{
  "num_hidden_layers": 9,
  "num_key_value_heads": 2,
  "norm_place": "pre",
  "norm_eps": 1e-05,
  "parallel_block": false,
  "init_std_up": 0.0453,
  "beta2": 0.95,
  "max_steps": 4988
}
Below are experts of layer 5 (counted from 0) of a mixture-of-experts language model. Rows are named router (the router's row for the expert), gate (a neuron's input weights, with its number), up (a neuron's input weights, with its number), down (a neuron's output weights, with its number) and show model dimensions 448-511. Each number is 128 + 24 x the weight over its row's rms, rounded and kept within 0 to 255. Numbers have three digits each.
After each expert's rows: a language model's description of what the expert responds to; "raises" lists some tokens whose logits its average output raises strongly, later layers aside. This comes from a sample of Wikipedia text that the model never trained on.

# expert 34
router:133134101123134141135107139128154162126146085140113155147124117102091133171127102123116113110107158114094110138142171097124128109110157133141115149115099115115116149130078154115111137127113124
gate0:140147117122100116154132108155106102120133118133104142182114123107103142119085139115109133154123132133173112099126108103116100131133133100122140101120169102145138089126141107128138113129126145
up0:128178153106099148162148125089131118119127146132136107142091103155180106118130121130137105167150146102112115156122105100102131129104124073134143145147107101152086166117101122108093155139139191
down0:133138110127162107160167122115162134120123109148144132117147068144099125077160143106149089110116137113068099165143133134115101127121129109147154126086133124153159146121073167178121108111118124
gate1:129094116101071105171108091132139139135157135134111132119123125111114138102097142171143110106142141177099099084152119166126181102145130156136170157142144120136148117130105121116136104146097105
up1:125159148130069141121101133143135114141163139161082089153171127141118183150135134137178133099143129089111058136131097154093155093127096134179108124131091133144118165156087102099085148124109142
down1:148158117116121114111162145161114090139130113102171155143127135091159128146088162153121139139117146088119142074139170142138120120139201161147133145078127126135123131108120122119130142140114145
gate2:166101108153132147116089116148130166147117136114117116164124149160109116116107148084112147075161103158114090149178147149098160119137135163098123130116132109177088129127139107108138121141141131
up2:149130192117107149117130136145136170107140132136120132196128129145119126128094131178127061135150172139115117163177163123103151101180140168124083146091154106153132116195089124131132123128053116
down2:062135137201093122168155115147148151137162120120142101154124159112106113129121191149115150140127132120111110138148131098102120078126143107128138092141110110127126140137109123154124096148144165
gate3:154086106112130109119156135084155142192179104108121086127087155114148106099162110062116127091091129083103145137098106119117134151112112126174164112153125113131147103118127122155121116155109118
up3:125131144165141122109083128120102136138139103109102097112139105140155110127171147123114125132114143132136135143057144150146157107116076111153138153140103181137139100113066104161109152106123102
down3:107139123145137043132149130145140127127097095113180089136141113113136157120091124082087124146133151116078094154135145096145169178085163133144119126110077134125155145125103104132125107124119133
It responds to: German/Nordic word pieces. Pieces of German, Scandinavian and Finnish words and names, often with umlauts, such as Staats-ministerium, Kunsth-alle, Munich, Berlin, ä, ü.
raises: "inn", "rich", "old", "end", "oper"

# expert 56
router:150153121121130140142150116132172140149134123101140132102096133136134130095122178131213149158114145129119140119123132139114129122174187114115111133133093170105156108079151128118133122155130132
gate0:115113106171143080099125088098155134138110131106155195131082110109156135102125139115145147099139118150069147134135129127130192138149120127118127157118137122121155135159122134126105125127066158
up0:120129077142168132138154126103082142137119112134111126112097108173124110103108175130110173194103147110109133144122139090138149102134117119109138165108086098127123140149146168165151133157149132
down0:115142155142133102167066098143087097121164096133121127124177115134089167145153156107154124150129094135114103132119143123105129113180137129131141103147153155131125121144137143119133121132164144
gate1:143079133141144140113095175128154167123174120095135127126114100136119137118111132200082101140085119127149181149112125140131116124125134118117148137121113127138120124124159178170087152112127179
up1:101104113182144134178127101133135155111133102127111110140139111096181159083097092109088134112167150097091152132098103059127106102142167082111140119166129133167140114145124146132163164129133062
down1:139165118170113138177144107132096108144116081105132108099109112151149109180137123108103153116170117138114116120130126176102136071109148105140116104145137170131104132101130103113160130117120161
gate2:152116079156101141121113090156101100106130128119120128119140162056102167132124157090094158132144124115145162126125169144134156128141155118145132126127162092104125074080093115099142106121164089
up2:133139140126099140125117099157152126145151098115179117109140151054147119153163123134126128115166156106128144130131092125157120092120153142139088110164117105129098119108118134142103136120164105
down2:115126122125113128090131139136141148129145157125168117124169087135103117125131188134144149132182131102128135142192092134102115114113075167155125106129117118097094141112151131129151119150129111
gate3:163124139078117116129119100153148118103129126150135125166140112136121148138123116108173133140120140132091163131114147131130123126151130108111159105159109160107158141098116147152105113139130119
up3:088089109118137135154125107152153195152172103124149094119104158124114151105118092137179124110125139173142168116134136144091152107158113099161117096089104171150132163114092146151111090103093052
down3:075139147126138153106131105144225168091192142130104126135113141137150136151110140112130159111126128131144134123113131111123084126164093090140176134098139103117117163144106126136156122113139097
It responds to: Early word-stem pieces. First or second pieces of longer words, often scientific, such as ec-os-ystem, d-ioxide, D-op-amine, assass-ins, plus out.
raises: "y", " |\n", "ree", "ointed"

# expert 37
router:155103047092163094175125121142144137105153183140134120152120147092146146105106125169127110125093141124114131120106115144154088145112118143138135089140166154104125133141108138113160111167103122
gate0:155124146125089095088116130146147189136114156157145123122180144099103152123122159131176146114103143160104132119151134114124143117178144164122126101128084168089066131120143120104118120146166174
up0:131118087171118124123103127125131111121092167102101142111143146152152132136126123140110146124116104130118150130129162101125112107085120141122120207165118146106117138161124130109146102151184122
down0:142137119162129142109113134185098134075127128153124168087148124084109151119134107131166113135090131121165148138179115070101137144089170077169120129131097108141102130137123132137124126127106103
gate1:099151129169121116139138145128144115135147096138129138172096151131130113122110141178165123139094125146163147162136054160140135149126138106145149140102117141098119111108145103160134137122158130
up1:120102107076131142136089131122128159159137147135154144169129156125101117169141152104123089097173212099091141145132109098133103087110120145091119047112079108129136085124169110121060090105094145
down1:175129152099144129133109123104114151131134112135152115095153080140164181107141115109183114138159120117106063162132127135154164151103128126132119106072160100138090159143146131132134110110128118
gate2:121161155076139122089131154093116116111106074186144103154167164161120112107138109122160103117136155157124164110171150134103098135122118132141145109142113160115149122129127125127136131124106135
up2:167121104109103150098117133103095102151118091144140120127128170098114102115107128117113111102087133136152136098112136141146145131148113125124131133096115125138122138117115129101114103101088131
down2:117158121141127104134141128150119119134125159135078132110147143121127145149125127072156134147128121107117139116157125122135130134115126104127124108101146131142123107138178143096130109130128115
gate3:134135096135134139130146122174117096160140123144154146165084107096135134110097104138129163134169113135179130134165115128112106107162167145113143126117151092150150133123144125163141140124116147
up3:126113134109148120109150184111141147153099091150171110133131138129131080098151166126118114073140184117103162131105129127152130168093124120120140111155080126097159112126100127147141115105164159
down3:149139103150102112141133145177113140107111113150119104108127121111111108121140142140126117111146112070072109155128134112177114108148136114120100161150177129161120080169093158114165159122124109
It responds to: Names after initial letter. Middle pieces of personal names and proper nouns after a capital first letter, such as hel in Whelan, oz in Wozniacki, Bro in Brody.
raises: "ma", "m", "man", "en", "ram", " |\n"

# expert 35
router:126152131105137124183125099109111165128132119087139174086101139114150085084103122105101159104129124142126129092093132140153124126151114161145131082116163132126116112110140117154136195102140174
gate0:114186161202149116155123159155125122120151115156107103124111151123143140126170160134120131119148119105144148118159132140159139118119092144145128103118106167109114117139132156115142100106139138
up0:123166141167137116152118151104132107143144128159156122107106159130128114125150136137115124125150132114143127155116130126135122109137091160145124137092109168104135147126122102130126103120139135
down0:132122161149151147091084169132133126139148123128152107169106084148100126103117095132171141108067150148131129129154160132113148164161135093141141191095091127118149097105142100116147135143108157
gate1:134104120117104099136166117135121109123088149100110118120133128203133162120114160114129148180122155124095131127147123154093131111086113124118136110132137133147134126125144155098059148137136141
up1:110087138122153119105103143143101098122161138134174112126143128114123090133102108122107104092105116120127140157133136136140141091130130113120190112153140142121145171129118078152161089121140166
down1:117131103160114125120164084081082172114122134122164145157125138118123104125181124147116148117127109163125107160123131133107169103136127107117108085123116130135092129162120112158124122124108131
gate2:066140137116144161136146085138099117112105124095122152147136115134129138137145143112120156098136137129152075121104142151143142121126139114131113085147126103102124150112162123112107151071115123
up2:157100129133100145110132146160125147132174165109121125147096103112123116093157143125122125110085156121089128172115132153167141140145092100120084127152135123137154129187129130142130134128136136
down2:151126131143120157128129121105137153155149131116133133103147109091090136125152121117134127132069128103124137095166116134151091156152103151153140134132149101090135130122134111136132156166082152
gate3:174108126118155130154148119120129130129139118106161152102171141166116102138196091085106130113136089141132071093147138099118136136140091157100167125135093127117145127122101161140114147097110153
up3:156138149126148137129155123138092130123102096159171138116141147153146130137134074100137141118152125150120109118110158112159129133088130182114152138093143118171127141145129129138099147126094122
down3:112146158136150129090126135139135138113151112127104138173143137127093173124168144127110142144137132086139069107121149116138087172100120111120119151106130138120058138163143110167129163121102151
It responds to: Measurements and numeric formatting. Numeric pieces and formatting in measurements, such as km^{2}, sq mi, ft in parentheses, thousands separators, decimal points, ISBN 978 prefixes.
raises: "2", " y", "½", "1"

# expert 13
router:131168130133154158097157162093121134095145117143121135133149133131096156148125144075097152117090136108150062102161093152175136120130135145112121153079107117139137156151113119114114099154121109
gate0:133098114175101100095160128100068125131082127133121121127152135150109132137131141157157084118111110129160126143117097132155129127130124153095103139125146103062108157185167175143143109145159157
up0:132161140086082122126108114116165127132138114141179151099126124105130151125110125121118158139130162159120164115162130122122115135121139139128156124128150111154138117089110095119117147125123131
down0:127126150095110126124171132103142129112117073124147115154130105166141102150149159141117141105129159115135145072136139125122156109100166117151150156166107170090100128127136095146089127129164110
gate1:143145087091138131122102115129104148115114119152152122121166143113088135116095092170103100106126136111142146131116149142076114144068140091120110148146108131130119123135114108126122123130108141
up1:140118115133136152102112132120095146153083100170133111152171114162096171127138113113109121116138190090131130132094108117136132126081103123099081134156115118128146126145113132111145138155137142
down1:156148116103154127128113174122087149151149122112118084158112151132126126131092112119139119153173127151097162128093142108096120114166134131135159105133138109152135132123141109153118155153140118
gate2:129129143137114119136116130150148128130122099132143103095128089135145120171083102116097141054136128142097175128059084095144184114129135083148148150098132156127099105117150108096093112131151124
up2:158135123110109146111109160142144153109146151162149136111130146121169136106174163169144109149184096101150146122156159132061151152164117143116120132127105076121108130135117183113129141102135103
down2:116127096182126104084165143143136150090138138176129107127147087149131133144128118157124101143121102051116126131149089116129125121157128141140083078137140132101097134135099132109144084124127113
gate3:128154108093154110098137165112103101158116200110102137146094100164130130200140132129106145157132120116129102103157113184110130121139106104133120102120124113126129113096135134131191152154122080
up3:153064164143102125131140151106144084109135102149100121077165153111105130119082142112152129127099172115129141140152154112125169104102122066137098147092116138109131133146133126134134084140068151
down3:127132124139128140148147130097081098111115112134113119145147131096123136139150151107157131125152169102132118149147144131138107110131108145147133129161118128117138096135147166186103114145147109
It responds to: Infobox and taxonomy punctuation. Line breaks, brackets, quotes and digits in structured lists, such as Genus/Species entries, chemical names, CAS numbers, coordinates and citations.
raises: "-", " on", ","

# expert 46
router:120194134121172136128122105106137130097079131141151128163142145067141181109147142153186150118115140114116122164149117072097107117089123099142141125135101148098156173126089145133125146163109132
gate0:140102089144110114150110164125099105123149140139126147089122114133085096089103161096084129144143139123080149106097118136132123126086134154123155110144164108120106174165125110096157171140175109
up0:154114118119093050121103092123123163139108141143145154155144133147128147116102134112145130153131145104121139095122106132140127138134145110107095134139083101160121118146124062092132123144123170
down0:141103124142106108167155133133153110107130103135122134102098096123167140191185088112123153187169135087106109124123105109128125083153112118092131146179148161136151104144107128126104131123110087
gate1:142179116155105109147093075102133119100091131157124108120114148131105142141129121129153123106125078120109146117092095084128130109159132130056103078145065157161090156128128121104111161149137162
up1:138138135132134060101112114151123085146139151139109155157137097143113103119116136134129103169112157159147150114170103094099160152077135107168132176140144170119127119179132092139103103144146126
down1:122144170152116133132157123100120069126185090140096129102145089139124116146106128163160110099145111136109129122130126143144152109156140106170137137095121156128110160096164163119135154145059116
gate2:138134124132176133150176167085123157118129090149143139119144112107120125144117096160081159126136153092132107126124117135078094142154099127130112060155115121126123164156128127080110141152110115
up2:137127078117148122150173099123131129130105141103144161160090140090120110113101150162150117119167117122101169142157136117124154153138147131083117108116125108160124150137142131156136142111138121
down2:129166107143108116137092115141138138138165114122151110169162154109121120097142135121174105149125140135131153092162098107131122158131149123104108095116149128124110136157130107115128114138114114
gate3:129159153156145099137110126102122144121099142108130130150142118133136128110102108139118088092171138098160129081142136114123145153127119112108097118187145113115120130121134181127075194127115103
up3:129094113099139154139119166168116138157109103120142107096121131167105108150195161135128128144093118172105094093145144148135177153169159106174157176117120110162154144087128131112139106129121140
down3:119158117105095133137154164115144116118161171116075152119159137105133139109176141134114148133078141106127108086140167128109095124118144131132150144140145130111153156166118123115149083107140153
It responds to: Slavic/Asian name pieces. Pieces of Slavic, Central Asian, South Asian and Arabic names, such as Kam-y-shin, Miz-or-am, Mil-or-ad, Abdul, Khan, Raj.
raises: "en's", "er's", "im", "red", "eb", " Bot"

# expert 39
router:111105159131148136119119139112140164142107096088087118106107142082111147096120145108108145138106087117135118102097106145151123129106105141169089132071139135152154126192110110147149118153093148
gate4:098178153176161114152166168138134101095125086110124081136111135151110138134176072119185211152152110124140095156142076124163157128143163125111090140133130095116125059102157098130136130110135145
up4:109140109156130136135162153126102128113125098100098094132131151143114110101119111101155187070169109157132114149142118125145146137137161136137110149137138126141126118136118113127171136115129131
down4:142135116108157113118112114164140135150099090137121094139130152141122167114109139157131122091103122142121163117121078116095116132113170098143108143178112145143120123146145132147118107112129154
gate5:151054109076120104103138096138187173132144112143124134128124123116125102121110139136118173127139152138149159171115130134112137141110147136131128124146113177120160114131111119090187123106161146
up5:136128114167150186067127134162109099126126153111173126091158135143110121134129148115151107120125118100130114096152121126117124189091114139135143122106131082086115166138110131121114116124094119
down5:113102112122102120110110109103138146142132127120102088107114116126143120153141123180164148142139096101133095118162172129103078127103112134127146126090153138118125093080132127161105169087176125
gate6:127180101140150079135108077141126141072139106112132168140123098154112160169104131098135154137152150148112109118149126094144160153102140117135137121109128132158102093117134156147137168151134141
up6:134133145134106134165129103091148148076138098127124137139121087125117132156142121063132126161149094176125077118151159104167119126124137120112107109147131169166175098118143130141127169137092135
down6:155108137118109115180170117141151112136115072111146147136127166111106161102114138126129086106133119187179096106134116114149100139114115117132149135148118151092143141118096133121172127120126161
gate7:104107169127124123128098152105115115154122115140137171132079154119126129189163144105127132108071133107144143148135111142128157089090093145108110090105147129143127099146123153121120116158140118
up7:132113113118071132136117108120125109109100126140100142121115152117136134131148139162169116134136115118108106140086118129100148183150157169108158090102117135139135112124110136128153134132150143
down7:166127122119110126128160146103106176094182157137122129131141112135110124126155113091186104141111101111089134183097143120150149107098162126146170128143139124108125095145110127136123137150110150
It responds to: Table cell fillers. Blank spaces, pipes and numbers starting cells in sports results and statistics tables, such as the space before "17 – Grayer".
raises: "-", ",", " and", "–", "\".\n\n", "\"."